Experts of a small language model: 192 squared ReLU neurons an expert, a shared expert of 384 neurons.
Below are experts of layer 4 (counted from 0) of a mixture-of-experts language model. Rows are named router (the router's row for the expert), up (a neuron's input weights, with its number), down (a neuron's output weights, with its number) and show model dimensions 112-167. Each number is 128 + 24 x the weight over its row's rms, rounded and kept within 0 to 255. Numbers have three digits each.
After each expert's rows: a language model's description of what the expert responds to. This comes from a sample of Wikipedia text that the model never trained on.

# expert 28
router:077153116158140144130154118125103173104172122143133095079160091110100112090121108141166118120137112091126142143179135113144145166124140120095154128138155137140133126146
up0:134099151120155126094138130118144157116158163102111121080125088141116116109111137111134119144133142131126171095131133063148170112120122149133093095132167067105158142094
down0:073134118137128118186145130098145106089124162135106124171207122117140145143121156128126143140158091128106100107143144112119126126133168138110179087142150160141100070140
up1:096119114124124146090115076101104133144140118151094168127129090162079177115103109175135132129163141127084160175129121111153132182096164164131139121163145103095120154089
down1:131131166119137150101163126109166105168123092142124117112156116126093105122113143147155147148155151135123124080133110136171129158104111108170145117089087144118161125084
up2:103147171129157138112120135154157170122096118151158111148121112182113096127134150106124157135155142099105144127134164163139183102142152181127119126142119130133101126093
down2:104093122135091164125143117118122107127176133122108139154118144159181173084127112082139145140099098118139122089104110129118100120098129136162115142129101121145111184127
It responds to: Common nouns and verbs

# expert 26
router:148153152162133112133101153123153110129117123095162095094120089167106095113174121095130180120142092159143109154112186133107180156121152149125174095087127094142088136131
up0:112153093126142110063094123117136130153071135122144122154131107121066108139139114130139108109168099143137114146119126122103124127141159107139123118096091130135163136109
down0:104163102116105155128134111158145103092058137092127102107129127106151146104139132154140159134120124148114111118131133089102073076155097129128141136132130142085114139136
up1:119122094144148085151102130129078141143139158103135135124118108104144101143093114152124114159128118128117109107140159132114063109147123125129113166145123137069114088154
down1:101124153159126126185089104122158146092146133135135115117172101099115091093115080117170144156087099080120158123117200139098114143141085132139097147154127149113097147108
up2:161095086129106117100156145114150138168118148146159145155114097100095097091167144108151092136146137145154103117134144082113139157138150169135082143139133087104138143147
down2:113177084141130112137116121138095140126138147193136091135110155098116116154128124126112147162133122067087151134123113089135109129148147147164159143111128110150086117128
It responds to: Months and name pieces

# expert 24
router:117145173138131103131100116127120116120116131119125127154108098096128162143181137129101092158114119099146106097107095161142143135123108100120150145133116136145136143147
up0:085147143147142112156144114140111136078125164117163092114151127124180149105164166129120127154114135133104143135131156140126120153136102162102147105100167094124120159137
down0:142085129167148097162134086153154101122113105139094124117080132090151109179144137111123113114140124127133126128118106101161102084077110130161117112131102113127120110164
up1:107141119086134144141152165158131122119119153138098147085168104142117096109090112142152073091096140159132132129103107141133130143128126119075113107154205153133110100100
down1:088131151096133102132119139144148144125159132196151113175125093167072117121123147185099123132137159086117165101114131136151170143111147116093148131088137116128177140114
up2:157125118112150098122139111187171135127115130161156131121100127107150123076107153138123122149173107149144120106160079121136144109139103165113172115113112141116113128134
down2:155172135131105100101113151095172105134103123162126132150136141136142103122119146116176181119113128117141133121121117116139134129090172117147131101138129125129110126147
It responds to: Common nouns after the

# expert 31
router:107115170134152131114106108133126184149124140165117108178134162194090120153126132131104187114169109125124123152134161123138141154134162143109132162072094130134112150112
up0:099102125099161127107095121143148131095100089155099144127114148118072129158146141108144117114189134116098143170152090188123126115152142123135088144114118117123128116139
down0:132122121140132108077124141133114121086139130110132092110120127151100101126153139127105140094159091090140142101106131130108148101165145160135149144116114110124170163132
up1:166143112160157126092078117145103108139104099155162115143150081122119101169115150139092127126110109142117120113133153099139129107153130124172129130066157138125138174134
down1:164131144149103131099145144131125124110128134094107154132072157173114179132160136115109122151133158111102101151150161131123102159119180098070131151134102129131062146096
up2:102138166100120129150155090104119120137129110148108153076100144113072122138144153133103137166146133101109141145099118167160098158155149127176135111120129155135122131117
down2:160153120103139110129140116136079150172096159106104134139143134148092128102112141114151149166167122145153153166122149106154102136141106132144108132167164108160096107145
It responds to: Relative pronouns and word endings

# expert 16
router:137146100139128122110168107115108123134129166109125154138131129126117136133136147145138117135161097137093154123123139147133109133107126155130155142130087148086150173117
up0:176099124115163167076098130094167144161113150103129096146127099099136130155112180113142123145120128139041135204158139130144097143143114154142106086153105109072109140116
down0:116125100118118134149123083131079143115165135112120135126133130150131131158146111118104133115124108179124124107147130155140124056139102172164126093111107103141125113113
up1:150121162089103084136134088121158104149119122153155109091127160121078146089165123116117138125107116134119094119106106178133115175102134161118125125106129127119152136098
down1:128104112152126103147137109100151103125181110097154111139111119076116145169068147113115107119115145162133131112128125134172116109139137140142103113062138143133146119153
up2:126146141163084133093133123087158151143077126144144058123142129169134111127162128107142170124136094155114135070086140119092153119136148140137125097103142082104129090074
down2:099130155084123114129109129121098176152090183106099162120168153128123125122134135137155166165117120130134147153142161132094124085113109114132124081116109125166113127131
It responds to: List dashes and hyphens

# expert 29
router:133149102136160162158140117161094144136106104118159129141138159119130063118149161126141084156134139132123110123101092123150079124088147106119111086139100161126105079143
up0:132152120144135113098096131101186156128194143118116151099126128134138105131126055158150150121174114083108109111120191112111078120172123119130108122129157106162124115146
down0:111129084127147137127098142107095090125111108157113119147110118181120147104160152129134095169143151119092096098162143131106140120101167139144119123089174145160117152130
up1:132166115102142169160113130132095098157085120131164115129130116135126098097159156150145119149176165065117130133116101167132130109124148097119123171109127117095125085164
down1:103124125139106137149150183140121069164112126131107120105074116101143156120121127098147117114111137138111102126134138169097134095149120102118112093139118093132087094135
up2:173155107120102128152106138103165102149103149164137159129156094136133116088182102143126100149109148167119098115124135119151133129130144146125128144108132128106130133155
down2:105111126116130112114142135113140114126179090151144134083096096173119126113089159104157087160095119145126134118125120111157116143144132120073138141128123120151144120131
It responds to: Punctuation in descriptive prose

# expert 9
router:108139143129100097115158177115142052101075126118108166121133167141130135147157140164120110122099177082113132092087082126160148130091069125146133141102154133123133133148
up0:156173116149104151140079114152161094128121147146130153144166145150130145110142095117124106137148131124127141170113080128103116156113094110152102128114143122140097124106
down0:125143111122135083100087107135140155094121063097136057150099126167153149139169156151115124139101135101114103130182137125094152145126148123101147111125122159158113137105
up1:135119166155129123124107149102161148160073050090147154164114142098119162114134171166163143151119129132133115075151130074101122101123134115182112190117122115102110124127
down1:133135165108116132100133129137128112143115121140098107113104148104189097124125124118144141089102134093129129134109124137100108159150142077120179161138147117103098137092
up2:188136114105133109115135120096122109141119125145113151138158136147121126121103110168135115135137068130112106146126073086104160083121115130137102155101154103151117111117
down2:133138170129134106100161098133124150141188131137144128151119146144138121118168140093137160137128138127139124107116107144160173129164178105128164128111139149144115130149
It responds to: Line breaks and numbers

# expert 13
router:132109155085151133060153110116157106123103150125100092102153112130089152068103109130153155128161116106129101091174101128124138122121107149141124091160104135113129110150
up0:135110104131161111158095140112163139148134143152137120127110148133166130126179101096133090111136120113143149100142128096143129092128126130128103121143155168159152103154
down0:156167139138120141127116092077123097138084119146130133124135134131157113139099142130094096086112160075114181143139122136142125120143111168130107153127121198141149170121
up1:134137080125125124112128092122139125100096118165135142134109105181125177130128110114142082140108121120142152106106149125125158146103114140155121100120166106128131107118
down1:149119156140127136177124179131127173127152132103171109117122157125120135174115119147088128161149109161130111090118127166168152135122121139134145118122119127185118142127
up2:105104137123131107135141127132144111171143115147127081089146125115125103124140116116157091089076145124121135124182120115106153131177120160114135169142112124090172105102
down2:188123174121156128136115095146141107130111119142160143101104131167164107123136126140153142131127150132142150149102119104144140133119133161116118109150098105109134134142
It responds to: Years and foreign bytes

# expert 20
router:127106126147099119137114168105149142122118204085138135104088118114118137125148097086158100100124169102151125137137143134126097141155128088142106121104137193116099142094
up0:146097169136124129084147125103147145115087161160132139121127153123092162111140096167126118139114169130089148133157083108124155113163082077095162118109131079099136097141
down0:134099183138175148132154132123091121148141118155136130120096148121128121158130104134101145138151117138161133108108157157123109171127121181114130117150130151119149099144
up1:150144101116068127135115154101143139132142126136128102140121135134108083177110128120157074131107157133114125116121157159100117147164099119138135159071088163109138090123
down1:174165138113134112135134155143125120155106139148117170100135138113128145128148101128119188091109162146117089150104100144122125137103119124124129138116108086184121179110
up2:122114142142113173125081102110130091129136175145119133110121111139080099143112144131142117106152185156123128144154115122120136127113076135128152109121132101139139169121
down2:148115170167136093141168091170097166131128096126142114100147120161134122114139144155109102108117077132135135115117138049111089131142142141112135113121109124129141127106
It responds to: Name and compound pieces

# expert 3
router:127128124113118137156142168134112128130185100147136138154115110135115114141116125103136132150128139079139108132184167150096140143128133105155116132089099107117133151112
up0:109110108097152121140112142172113139136164184086122111170100138157151137158141150137104110121114141095114128124122140132123138132147158137159105065117125088127108154117
down0:117139082137119162100097141113120136077108107115157140110160169153086104169152134137125101145130110129108112188142149109144108108116126162148101186141129143120121158099
up1:057116111158163129153084103151106096152140142148094124116156132125145107165107116159113090114109143122134147115126126155096147118102154119086074122091120120129173113118
down1:093125118139076123130150111116161121202134130142129127161120101112105159167102106139146116162125116143132116149139117175108141111162103149151168127120104111181105147132
up2:110136076140137150159138122135119143121125184098145129152125092134174119147104150122135124142068125142135141199133147130105145089150098133096131138171129099103095150133
down2:082106121128136180157131128102154127136138125149138125090088117105135158172116121115105143071164132096108138133095094083148170137107141110122112106088099122126144128118
It responds to: Name-final word pieces

# expert 15
router:087186124124095126148134100095125118098120135118143165092136163113132127151168155106168135179103137112162082099130146129097149103127112130134154096130187155157070108113
up0:128164145172120101124136092119134123140087109188166113134130119111106113074112159133141120097144158099137116054102114142101152095150100133142132106130151149152135082154
down0:108126127099055116109142140120159105107135135124126119080112128103142142115159153150084148105082114134138110152123150135129094100135143108132100100095164107152143138152
up1:104172106153132127126151129102153099085131119098113103169159140096124154122147140123116114115171119146172084090078103114125114119112096186117128109151144105171114116106
down1:099089097108110172164133090138119109142117142131165184126134141148145139138140156104121143151136110129094089137147149128101134117130184096092140112108149130099159148131
up2:136153153139111140085121151144106120132122100128120175135110110135116141109106145179157154114102142119085148193105131140104094118092154143120108155111174115164135136106
down2:108169119153110121127102123174122123147111088140139157108158129154093155167116112127116138120130145124074137122094140138139131097095143104126121137118108131097093173097
It responds to: Creation and release verbs

# expert 17
router:142170100129107133111153133120115142101128146163147169106146106152157110146126125158180155121129170124068094105069114130121131106099153125158092155112117159130151154192
up0:185147090099109074174180159097139122130122135148101150138139116132148070134194109118148128137128171101117146138121141153122149113106090141148133124108155124125127149157
down0:102127121131145137112125113128156095107097112187099150136164163118086158137159169120124158115125117125091158084100181147116113134106182141076141141145121090098109131149
up1:131131148107117161154125165083126098133117182108132148140178133140116138088124116102155101116122102139158120113118151120148146114131114120109128169123151140111118174175
down1:117129101123131083132159129104105089107113119127137150182125139135146128120178180121127189084115108145140140115085097144138118129142148169145123138163119121146089108139
up2:109168138139132120136110146123152145128096086126116152123121130134109155103122154155143108126116161153131128142063105147122122133087117162135108214108117133137130155086
down2:154130115111130087119103162121111137148168110127142175142110177132109167187158116155126097157150150059100128136148116118151105099211117138133117129113125097167132133112
It responds to: Prepositions and closing parentheses

# expert 23
router:101122138130111110122145109185129122118062103124113153104102125133164142126107120126157118142103146159058134111068117094124115123111101141113133082144154097149160121099
up0:135129145130166156144105098137144164112074054116102127118129140135098092129129123123128120140108124116124145113105077129166104147085090154155095085117121154130087098119
down0:139116144192128084118098143163089108106089127119100131143133127123158171098132138150143155156133147106130124140130097123128117165094128120151120152133109108118161091133
up1:111126140149109124126105127179155113127102113081094146110112153127125164101152096139152124123120171154120142082118083124130119152134122126081096122152162115160116122130
down1:151134095111079167118102070146107098157159147109125141169169185120172086132098141132094121131095149113189127154098131104111145117130119103144121134110179151125115120104
up2:100106125122082182120130139121141097123072128138136122079147107170100109100112114128162111145143157112141138178105135114104106175137096135089128114126147125174173062109
down2:145096126125096109164172094116110119138106136176139143103141151159095113116149114124144144119132118163111120112178104127147101173146130152117134140104121111143166096157
It responds to: Short word-initial pieces

# expert 21
router:138100111127107146081146132155105116132107125178101163145112130155197155072148088136133098142116140172123156130158120134127175100163121153117119167091111153139111156124
up0:106140159182093132134103137182149091129108109130108094081110151162109137127081089151160149098117143146140143128122107142119098102127148180146112144130096135144122144103
down0:145080098143143130143157159126108130126133108153114146151141181131135119071110136103134129147131139112097149115115143165152151119112129088072117121153065137130096149138
up1:151137137164120160100138136140183147108120132109133139128097114124120165082148083167128145101129098107102155085082128113104101137102115140142138148146110155102072137121
down1:052132101113097089136130111164141126171125093115147135128147141111122097135156110107068101082168114142127152112097150138129135098116129151103088116163125136138156106128
up2:131125160115125152167155146088158087116107141112101156153136160149080117094131091110129108160123147122146116126117122143165102156127128105137091141101107136079162162114
down2:149103134094118129141111120108169168134162072144123151127065124145123129137119141125107151124131149151099130105150095094123121142091119195163125108097144131157091144107
It responds to: Table pipes and headers

# expert 12
router:080098146167127090123112133110140105133157133127152150161174161154148083121087121148142141137117088132139130120045150145132129106117146098132142123135116081113128107141
up0:077156121103130084137092123156120138093127104130140151081157132110133149140131137131150108109109139127160119156133106126103115113169131141133110094098139107146129161126
down0:189097161159130155137153109101118089126126143152115144140125106148099144135140110095110162124153129144124113112138133101115139121114100123139070137067123131106101108102
up1:101106107145152156150155158156116118121137126138082116124162112171115116109150076135110126122098134121116103112147130102110120075091088092143102051142152100129092123118
down1:121110102138085105153088135101109134111166106109176138105169109141135123101156071109103121104113099140147121111086121123110103087147108136132090147090078131132159166135
up2:119133110108115123136114147173175176130140208132137116105146134112134133096137104136092113150132127162115165111110119140108132083123093119130164139086144159121078107148
down2:120139156172110177121146138183118121067120087142116152114154131159119157076146131112159121142111127076128111136119158135119123148118190129146126126117179122155151134137
It responds to: Sentence periods and apostrophes

# expert 2
router:146169136120163114126100091133105149114115128143153071125131049108131139129109164100078136106125140144070121162097150149144142112133146121126142160122133113137118080140
up0:120130185111134123162101132091160087145086098147136110116123115135126136084145132100127104126135150114113123160117087135132147109116156131113104097175145170124109114134
down0:132114090111125154114154153146125168155125166071129143119092160149113150154107098087141106091128116097142105096153118131152155115065118121123120108092149135148124139141
up1:146101155175133146113144158129173145158126152116070160108142108144131095135126129104120121117147180158127150103081126119139139133138173114124104098079124140180117133112
down1:114162125138125079128117097133110125134152165133114127140145118125132105089130120104110128153150137117086132121136133158164076157176089139114115126106128170115084154151
up2:127135131085132149192103105110122143153133140133157106103121132158103171117144149146182105146105155125174117109135146158150140093142131131156108150140158105154107136095
down2:099084136083098157132130127095126112108175165185110136094123142100108144122129202124124132109105160120072121121102137136162123131142170127133098122133092125131148110137
It responds to: Sentence-opening subjects

# expert 27
router:119128164148126091160142129128154119104140110145091140133063151072178156171116134151119120152097155080185129142151108124149151110104117168111137137119140117126109137147
up0:068152144132156117145119120167119118141118106120072133149101134109151140137139185126119134114121089085196133119169164155187122132151119141071110078082126159134086132127
down0:153109110140138135179128152080083116101167153113168185105144155165115156139119167098146098123124120139106110122117130111113137129101156068137133142112139112122124124117
up1:123116167140142115107135131139098126108114140156126156121164143086164104103133138138143069097133169147110157143110121131147094133157109093101110143118148145089129144146
down1:118149116099152145111109143165116132105157105167139133082103148127171069107187164156090140136093113113127134097071156116140154146132154141133157150134146147141097157125
up2:081139152145128119135136108199171134146142101127104118090133141154113115138082138128111143099145121108140124118109138119128159185141145151149146104138169129127141100099
down2:127120111125140088116135116089124102157114161122103118131154137148136123125135121146147129181109168146097173131177163081134103113108117117165108114140111130095155152099
It responds to: Mid-word fragments

# expert 19
router:161139190133145121135147137110129116144143099155129131135156116108095160171146104114134141141169154146172136152120126166150080093101136100114116144138153168094090144118
up0:102134157170126133175077139147128066126097135143158141153147170179154123180157086137134128118152154162148123122139117137124096124132132131112086129143110143128172099151
down0:153092063132092112106125114136112169098114135137074098154143157137143091080075132107094146089119100114118129131096122143151121108128105123120130131139117160134105110152
up1:107074143101126132144147145100130117150161163129126141096056081137114151127166127118138136147120167146079098118124123107117130130151145120104155112178109120175096125112
down1:151118105133078102137096130112102138124106152104128161140110137099097126154152143133125128126101160141120161149133130090121114168138141106153121122128152149144143156146
up2:092143098168109131148088135143165109100137155122130111148106137096126136118151135170168128121161146162139088167132081143152117143165136165128121113177136111085116153141
down2:166143176148107105109128129158107130131100121138109114142100101137126121110158106122116101137164139110129123133111140173124119116124173089131145115124152115124159142193
It responds to: Articles and conjunctions

# expert 30
router:108149117137151153152105114128162157195116128119104128154143172121139147133119134144148109121124146125114119130120156138099131147151147106116124103145133123128137132126
up0:120146118154079111144127154131129137167108132144138155112135145121101131135148099106112111142114103124139155118137131165147123118130152130124106136115153164179116146133
down0:106072145128161112101145151158127146139124120082123140147149114121150115135127069131143111122159120126127160127108153136121143162104128114132135101112126168142126111131
up1:173140121146149100137210140122121133155120119125125134073107152113126132150146156141120139130106138113130102114136117135141121111128123152066156154150178104149114157171
down1:082103107127117159138089125159112125113140103127081119162162133134146127166138118148172153121165137139124153155095086135118121141109131114121127109101137109125133162116
up2:112153153151153127173121077117131122124107110098173153178085119141153085142093100149126140153139102150093155154080117142139131140135120140113137146140114165148095141114
down2:084152129147119096097106115105126109147149156152113152129124147141114160119114114111130120138088113105071143155165172139103124156088145117115108125129127141141137128134
It responds to: Headings and paragraph breaks

# expert 1
router:143132110121131107131159134172140160142180117117158121123126151126099120150101147149098130080130139127139154160107135118140113147170133102130138125154152139149137138127
up0:128144161127118144133126140136178116139113107102129136107165152142137163140078137168096151105118102155135098130155144109138142136135098115085109112147164097135138113139
down0:064141139129100103153103141129166132112111146143121116146125066108151115121169101080171161140083121120091091135091108097102133141140109125140108133081091157112151110158
up1:076149140130130111135148141129098115117094132115119123160135167164152125110099151136151134119121160115138095136122101139177102132153117074135173169125183125109116067127
down1:099119103141142100100138128102086117105110116138131119094075140085118116129141136152117146111113170159104078154144141085116106134105100072141133124141109141103117127156
up2:129129145138067144147110166105139101127148127110139113110133164111093156131083085112163119128126172153124116149126103161154133135141121117121150128124153124118119094102
down2:140103139130097127127102138131118117142127123124107159145119119146137136154099072129102125137189144173126127107109131128100136132089140141198126143135112134131179096148
It responds to: Single capital letters

# expert 5
router:115166115064142155117140111140181114110153138159094120125134149098155117128060137151188134116136137144152123142150106113154164147119156120138146132110095142102119155109
up0:166124143101120112097125153106117139146117143129126109123111135149146119128134154119182116169146167104076185129149105110160098106128121127148130118171133199127147094135
down0:178112161112154118152143124146125138047102090106138114137137157120136085096095134098139103132164114119126087131113146113149123155093132143127175093143131174121117124154
up1:111131159131119160141123092125152120131167155104159154086151150150134136151112106128127124148056123159114111154156121138123128130144135136163157143138142092101092090114
down1:120144100110151153154153130126112112087158139105123164137092171142168094132153119136103109126125130127127173130091137169098159163073108106179124130120133144132139135150
up2:133116087126059143172142154150147158092118102171135150174103134126137111100131061130129134152126119114136160146135097124126167170106149148123157156094148111145138131141
down2:119096131126124088150123087144130130099113133121114154093085120115142139133173112102125155090108126062118134148143125130112147118132126101133166091088082116148106177141
It responds to: Verbs and infinitive to

# expert 8
router:136110119098131149135100116118129126127144119125111135128154079120082085111099143098133120113100160130073122159128086118160101135151130161101100106159156138158113106130
up0:135126147100117162150139125115161118132107150125085148145106140109154136102124134141132154141169128160110119149121116110121125142121117100118160120082112128135145128153
down0:115171123160167146100111083084136104146130123138121122074124077150160093147116146122126098087161111092129129117137172114170141116137178108115125159125142161119102140131
up1:123128113099106116125131155123125110153101124109173134163098113139111131160116104161114117129103093154145125128070107162149141125114115094161100149138145148138119167132
down1:143101156127120146163119107119116102109107097137099152132130080145128148174093142150112100100153144101150139119153117064095136143075090097164150126141129125138125067122
up2:113212135151159135151140140086092172118118180128114126110119124164123181140161150117120143111109154127101159096127137116082126124116145115128125094117133139138150134143
down2:134168101158100103161148124117118098122134108143095118112170139114102142132122161118133135116143113217126158155127120137083085080142143116171097138111145052133124143109
It responds to: Word-final suffixes, locatives

# expert 7
router:126118145100127116149167126116135099131114152105092153140095136141131161131128152169065151098079107122136162111086107149116093158114073172158154164097111137155176125139
up0:147088127129137148151146148103141135132103158148135171133144098130127137100113107138122058107112124104115104141134124143113096138164132083123140151102117146149175118092
down0:128174157146111093106121140133124124158129123151154163137099120100158147085152156088106151127106138089134081129140121099143115113150127117147148121124172115144146129125
up1:156109147113132115151172125115146088124124163145122128137144082134114159090134124126094103134112154079114136103119143119131118135135085159097173140129120122134120169130
down1:172110132129144121104098140153102117151137117117109137138111119131094099098099116127094156123083124096165139124110154157108097134131108128067156110126197075126155100130
up2:146135121120116168145136153126139142120111160105167106135120087090124131119130144167129117136114104126156162118148087146091127147121084175125113139075113122129147119126
down2:084097140133144108120137117103130177124100139114093153135121140087127136112160096140153118192157110107117134127115108137093090160144147140160114188132123126117124128140
It responds to: Table and infobox cells

# expert 4
router:090131114105146100173107115101137124136130141110113105155151122096133139146121144121123119177114142143113099143163127133140179106102155156138147127120158135094117125111
up0:153102096054103154160117133148144109112123150161107106133117097171122140113085131095121067154137107139141108140145093084115145155141133143111129156126133174129126127134
down0:159062145121089127092105151081141155120137178108135130142164160114093149137159121127153138107124109121131133100103121103084124146167108134133190120178132122132128144152
up1:110109152140155141122157105135130123132112191098108084131155124141148117102104140149153151113157123167111107159132171149154101118114141130139127101092122134133150140122
down1:159108149160173094053149116143160114124081138180083178084132131133125179136163150118166109147116096101165140109144118134112149161133166094125143135096138104123116116119
up2:190182123103095144157106098112163162126135145164126149123135124132092099180116084139132187118116103137155126150095107107161157105152097164118137147106121141134081107116
down2:138149136136132147101125124117122085162111099095127174119162110134156130088140159173114148117103137116110147089116154134138085108131132154132167083152123134122158094153
It responds to: Prepositions and auxiliaries

# expert 22
router:144114141118128113094106116135104122106108135122074117197152114142099168119133162153152128162159136163159111111162102161122122116132120120179145133155148104097134133163
up0:166149162142155130107161145168126135187117110117131110127146118115117109115132136103141143108130162114070116130124140091178116159106079106113108146121102125143104128165
down0:122151136150112100129139152135102128132165102143112130143089109142134129114103137087111126139128108156137097130133147151111133122124115181105142114160156134162144104141
up1:125097138136131187168126100101099136134063150143153098109111127120126140117165109117135131141108114130130073143152109106112158125106126119139114128121172138159124118114
down1:128126141123095103134145132125165112186163094132127166095137106117137092109092126103158123141104137128078158116131154120137120131173139121134098169150122122075151161119
up2:143120130144140114095097183135127114120162115116153118130121154150126158128131113117176133163164152160133104134125155146102135128079070144117105096150118114079121118139
down2:131111107115143171137155120110090135103099122145106074137126103080073150111136125092083154136093150162147124111154101142126113128125181125168120133082158104164109110125
It responds to: American places and numbers

# expert 14
router:156088117130148119137116171135125137116145152129132150152157082116127093139145084135063134157138091148147122096124124101113126173135147144100086123142142044144153148114
up0:171129126145161116149156116093138094095114174116114146120120105101174105114098143119091095168086100130118131108125123098127145111112157122147094092115133129171120127096
down0:122131153160138148155119165116150158115154095136140122121111170165108119114125122142178135143135148158135143079132152126093134153112126114107130169097122094117098155148
up1:147094052093152131145106130146127136134092169156152110113120095118129108144081107129141140119143120111120102137132116111172124121154112106147115174124106108133124134118
down1:136133104148137102067173115129122126101121119131159110122132143104107154176159106145150114150138131112101169136107142111129127141119125143148123167097122112077112147177
up2:137087095106084168124145160156103144141122104114148149114121152081126152154094158143099150161110136153164137160138109145095131108148084140111132146114119101149134117099
down2:116112140168131130124110137119118110106127135113107112153161134098105106100168089089123131156108158088117134119115116151132133114130127105146122108116148128132112108159
It responds to: Foreign name fragments

# expert 11
router:154130129137151149136121136174130117186088121102162120142115152125113083141166132131135133164102128119157075097111092111131072148141122111127100093145101136120125106120
up0:117133127158097161133132115125139166129068120140176130133103129096128128129126135135117136161105122136149135102119103125112119161132101125131094111124108196137097077135
down0:127141113171143041139152117134118148122119091122066138139149112080123095086126115125136120171109104147126097174119104111120121148120124152109164095130105137173143136085
up1:157166126118130173101092132172112137100078094136135121129132115098096142142153130111177099127146145114135149094151118109154090122135147097141110156148119127124118105083
down1:123095118117178176120165122109135154134179115104080117087112144130169103124133098117103129187130109093149114103151113164151122113141127167146139124137146126170138095124
up2:115169105141150136142140143091135152148080136140140102123126129158126112083106170090119128183127129123123135127137154163159146129132101118123082107131121158126092153108
down2:115088152099116129129120144103135152117082106121149123150130129142106143120156150141130132102108140050071166132071094118163144086159105110154100136135108099127114134090
It responds to: Taxonomic Latin, Greek

# expert 0
router:133087103159146117132139139095117137131172119157152122087154140122119081133116092128112109176114117170142186140148105104094147078143123132146108109116150107115108114133
up0:149129164130143149106100121089129132150140150148112087126168128128130103130107147170117148137125120171182132094183092112133107078143125111135140073137090120148131172140
down0:124115116119170138120127113148114147115154114130105117112122130118128090117157131059162162108128122133118133107125120142074111119108118097113131076114120141136072111121
up1:069178144088140180106110163119148112123120148142158111164107117129153074094103119087114118125104123193194164129124107108086160118146171097136168182147159128107106153102
down1:124085094142142123146117118129126159124175140115106113159139164151082115114162151117106101150141075112088116105158106143150167140128122177117110090183104137184147092134
up2:094107138127080101142121167109130122119087136148099146125130138122144033147122163116127118139128128102168108119152124106154088113073106126123162128138169096166104096107
down2:110143119127071164105126122138156147164127156119121135111107141131164135158068104128133108108125137140101175126092120123106114165118151143160150053125142148100125177125
It responds to: Commas and cell pipes

# expert 10
router:129094148107101181115160126110125126158120089164117123119111113155159136136144095108158097104186127127134107145143103121136108112136138154108162144151141121117129133131
up0:111132130119103129158126127143105098164140129146094171082158113063134158100120167150137088157159127110142149124132141100102151173183131118124099153085137129114116118131
down0:109139123064139132112152156145101131154115162137131145121130111112171132141142128114151075092142116140107172160106162127158150119125165142161114134152168126113147104114
up1:148144119118121126143095125095141125119103176124128122090155102115115138115110085167131107121161125128109081116087101120139140171120147128131102097123187131143115154142
down1:115155139133177135080102132113145136121144067123127125160144141106159134132136119132105183110131122121138122172106107118093088116151128113120145120081121153130122115122
up2:139103123164157119173134115156152113135131090170093108097154086107166128157131115102127166168130134116119137114145119145121102152144152176124122136125085077102118096117
down2:136109121151113131134130138125128120157157139120152139093181108141155120137133168120119163096152102143162104109115146131113163126142139102085121149099132126098109166112
It responds to: Mid-word Latinate pieces

# expert 18
router:148118080145125116130080157127135115116135122124120157108123161150124133076113111149158102083141125104101158093112153142115142102115140121117099122170097137113132111115
up0:149114146116137130106104131154099125121117113091092145183167148155096120145146113115163124138122119174126162120117104139152154087144154120135105130158105129099167166113
down0:155142101155104143165145103107149152105115134154126144103147107113120115100103090107131110109137202119127127114177132130145148120061164174167113130154164123145119110119
up1:136115131100128113098059127126104156171155110183136121066113146159169141111162083159111135121176140129142107154151126106139111123119095139110113112134156071119141125122
down1:120133167103129127115173104110144131115168149132131111108143137107143128174159148120108101120149080131127130103137136113194143118124173130123138127159075109135163098160
up2:165129137133115180120104143139101107135067118153170137132087125116149130120119129141167127135149122142148186107112118084117190158098116119170150130114136141099138138163
down2:096099124140139121142160133146151130132108091144142132151180125185148124121141123162107099147114121160114106125079141154143091092136135153133115136111157128115102150077
It responds to: Opening parentheses and coordinates